config = dict(
    num_hidden_layers=11,
    hidden_size=160,
    n_experts=256,
    experts_per_token=8,
    d_expert=32,
    d_shared_expert=0,
    hidden_act='swiglu',
    moe_layers=[1, 2, 3, 4, 5, 6, 7, 8, 9, 10],
    router_score='softmax',
    normalize_top_k=True,
    routed_scale=2.5,
    balance_loss=0.00433,
    balance_bias=False,
    init_std_router=0.0185,
    lr_router=0.00125,
    vocab_size=4096,
    norm='layernorm',
    norm_eps=1e-06,
    tie_word_embeddings=True,
    optimizer='soap_variant',
    learning_rate=0.0036,
    beta1=0.95,
    beta2=0.95,
    max_grad_norm=1.0,
    batch_tokens=[32768, 65536, 131072, 262144],
    max_seq_len=768,
    train_tokens=555900000,
    max_steps=5284,
    dataset='wikipedia_en',
)
Below are experts of layer 2 (counted from 0) of a mixture-of-experts language model. Rows are named router (the router's row for the expert) and show model dimensions 0-159. Each number is 128 + 32 x the weight over its row's rms, rounded and kept within 0 to 255. Numbers have three digits each.
Before each expert's rows: a language model's description of what the expert responds to; "gets" lists some tokens that make up at least twice as much of what it gets as of all text. This comes from a sample of Wikipedia text that the model never trained on. Tokens count by the router's weight.

# expert 7
Foreign word endings
gets: "ia", "o", "s", "es", "i", "us"
router:137110146093150075165090107101119181102131156147136147145151154105117162121160192182130121087122117135089100123115184117160112090108080104136109124191121116150196131128049129076106137148136120177056146137153155151118081163122155141197154195163057131140114109171151112120131132137146151117125153112120107143098153134134131147059158118082164147153103138067111171160104058159084128090128131085126112079208163150126114102077135149106134166114100126082145159079098079146177182102110074

# expert 16
Mid-word fragments, modals
gets: " not", " be", " to", " it", " can", "ed"
router:073121102153175202112195153128161109197182087123144162135114091137092070084163073151116125131094149095128163142110188136104076135096127124083093082080133156132138149125146110096177119132101109146141103107175142093082170136120127116135095090081182165132138151150122147162103144108138156137137088112066169115126102161130126112105104129155124092133099081170073096131082185204109141130163110182140117107133181052125108182158115092091102138127082171164052125171104152164114123129111149

# expert 30
Mid-word lowercase pieces
gets: "ud", "A", "S", "as", "ad", "ind"
router:075143072145176100157155126132070171141069084157133144127149091205120106177079109117144162148061145099125163118172175152115162180085146122200161154133059091133148141133110174153110088146088160102066088215125125139131175084086106109133113168137091158151122143093159110153118150082123158125150087063152150122071148134140147193112092094102112125180085102102094138165105118112097144110097136134114114150159173147131175112097159150097122125175141113161155165131080108126150102146105094

# expert 37
The word "of"
gets: " of", "2", "f", " over", "9", "8"
router:093130088128134107172109159124092120111106064089151141043105192085097139155144154107136139150094099129149150117160070072147135147043120186111117205145182098147171131156137109089083094153105108099150162089139113091145091114081165117152160114149093092167108182187119117126158141148154089081155089094110149099070126165086128111156093125194124126158168127108111180112092123160133158109171177151160118128171147170103174132110164173127117133126097175118123133144173192154090133119085147

# expert 46
Name endings, possessives
gets: "'s", "er", " his", "y", "'", "ar"
router:169126187109151102191134085135145108070118158067220116137177152078149110126122166154107099094098083134111120132140141162118169166059124129129104171138129122142159160134109146102107135099137163134136138102121105159127118175160141125062203163128119073107075197138088167139157062102206078152118135139110123128134094145154159142111169122107070099105143105152075128079079131186167124158160108078133109115128154119090120166103199155078104153138101095146162133150105083146114157093156105

# expert 27
Final digits of years
gets: "4", "5", "6", "2", "1", "3"
router:117164143157129144114141182145136168145168140174139144096177150099137157168057118125160154091161145143134073170118133127128151102102114150131123076132098150166111161156152089099156097102119089124000155115128153083182111091168149129149106116147072113145137166085101074105080113130156108175079147178101102150146134161103110098111125141028144153085106123117136096190176146165142143178082099065131123160156125093164125107148114073157124118157129116097093083154117126140098151166122149

# expert 0
Verb and adjective suffixes
gets: "ated", "ed", " of", "ate", "ing", "3"
router:122154109108169097099107127113182105143148103141131104135101166113128180126188142149157120073092177100117051108129109161135137125120145109097161086169116085165105217145067125094127096155175117091126152178197108124141094145123118102155209158147106128093141154079144054154147070180182139155153114062053136158079148116124152110092116088155087116094134188120117139131107081135165146113142170114122135079112155122129112159098097145070123163205151144148164135109109095108146157151120142

# expert 17
Place-name, date fragments
gets: "ay", "o", "8", " ", "y", "ey"
router:189169118162122125127097101097145150133091179133110120188158164094164107080120147159127099108171133113178160094161094105082131097165113116115071139113070171107195113160164129100084154167175142151132156107150079132109141123177141115110107173180172114126152186115119105064162088090141106094128090204093137156111162135154096142115109104144149105175113142139067112118132066133188098149145134145170072165136114133089091111119114172183105097081104105054100107130144085159118073150138184

# expert 51
Table numbers, ring suffix
gets: "1", "2", "3", "4", "7", "5"
router:106171111155151105118133162154149101125123127144099143116125091179125088139128095151141120117084099137140077106091203087167178118151144096135134123168094074101146129153155132155135098155145162097000184081136133103133148111187155179141107150086106114071085166181132133110141106114111120091126205140167157108136131176092119065142161167083156098122113165161092161079143083079105114156170155144148058147099137158105154097089133191142110093144159094127138121099152124139196141118092139

# expert 33
Function words in clauses
gets: " that", " be", " was", " to", " is", " been"
router:100078102098186208196163158119119062151108151134168082119137122105084177088135121140077152139164172184093193147166134119073128117116077173119109133139108140142136153149134151089110143179155164151150093164145133168135124097090115094131094110163174120101143151109112105133144152123116143181141103152059106102158106121140162120093104145082109094155130061145182128097082115174082164149165171146126161091099088123142120171120134124079140156146118155122061156166068157063138123080134065

# expert 29
Word-ending pieces
gets: "0", "om", "oute", "ot", "ater", "\n"
router:150081126099146103082055111120124118117063125155086184114176141105117175137108120133106119128116099157115097083209153117123156169138176134177090176108127081109089093162157093103100152157152123079167135101128078145069168131146080110121169137137101137193101163157106117091128165168181115074119133090148143152140167112159169140155079151093131145121144135128145103120174081111080217083152124101112148088073104171081105129159161123110140142166096156103080127151179147166115150173065136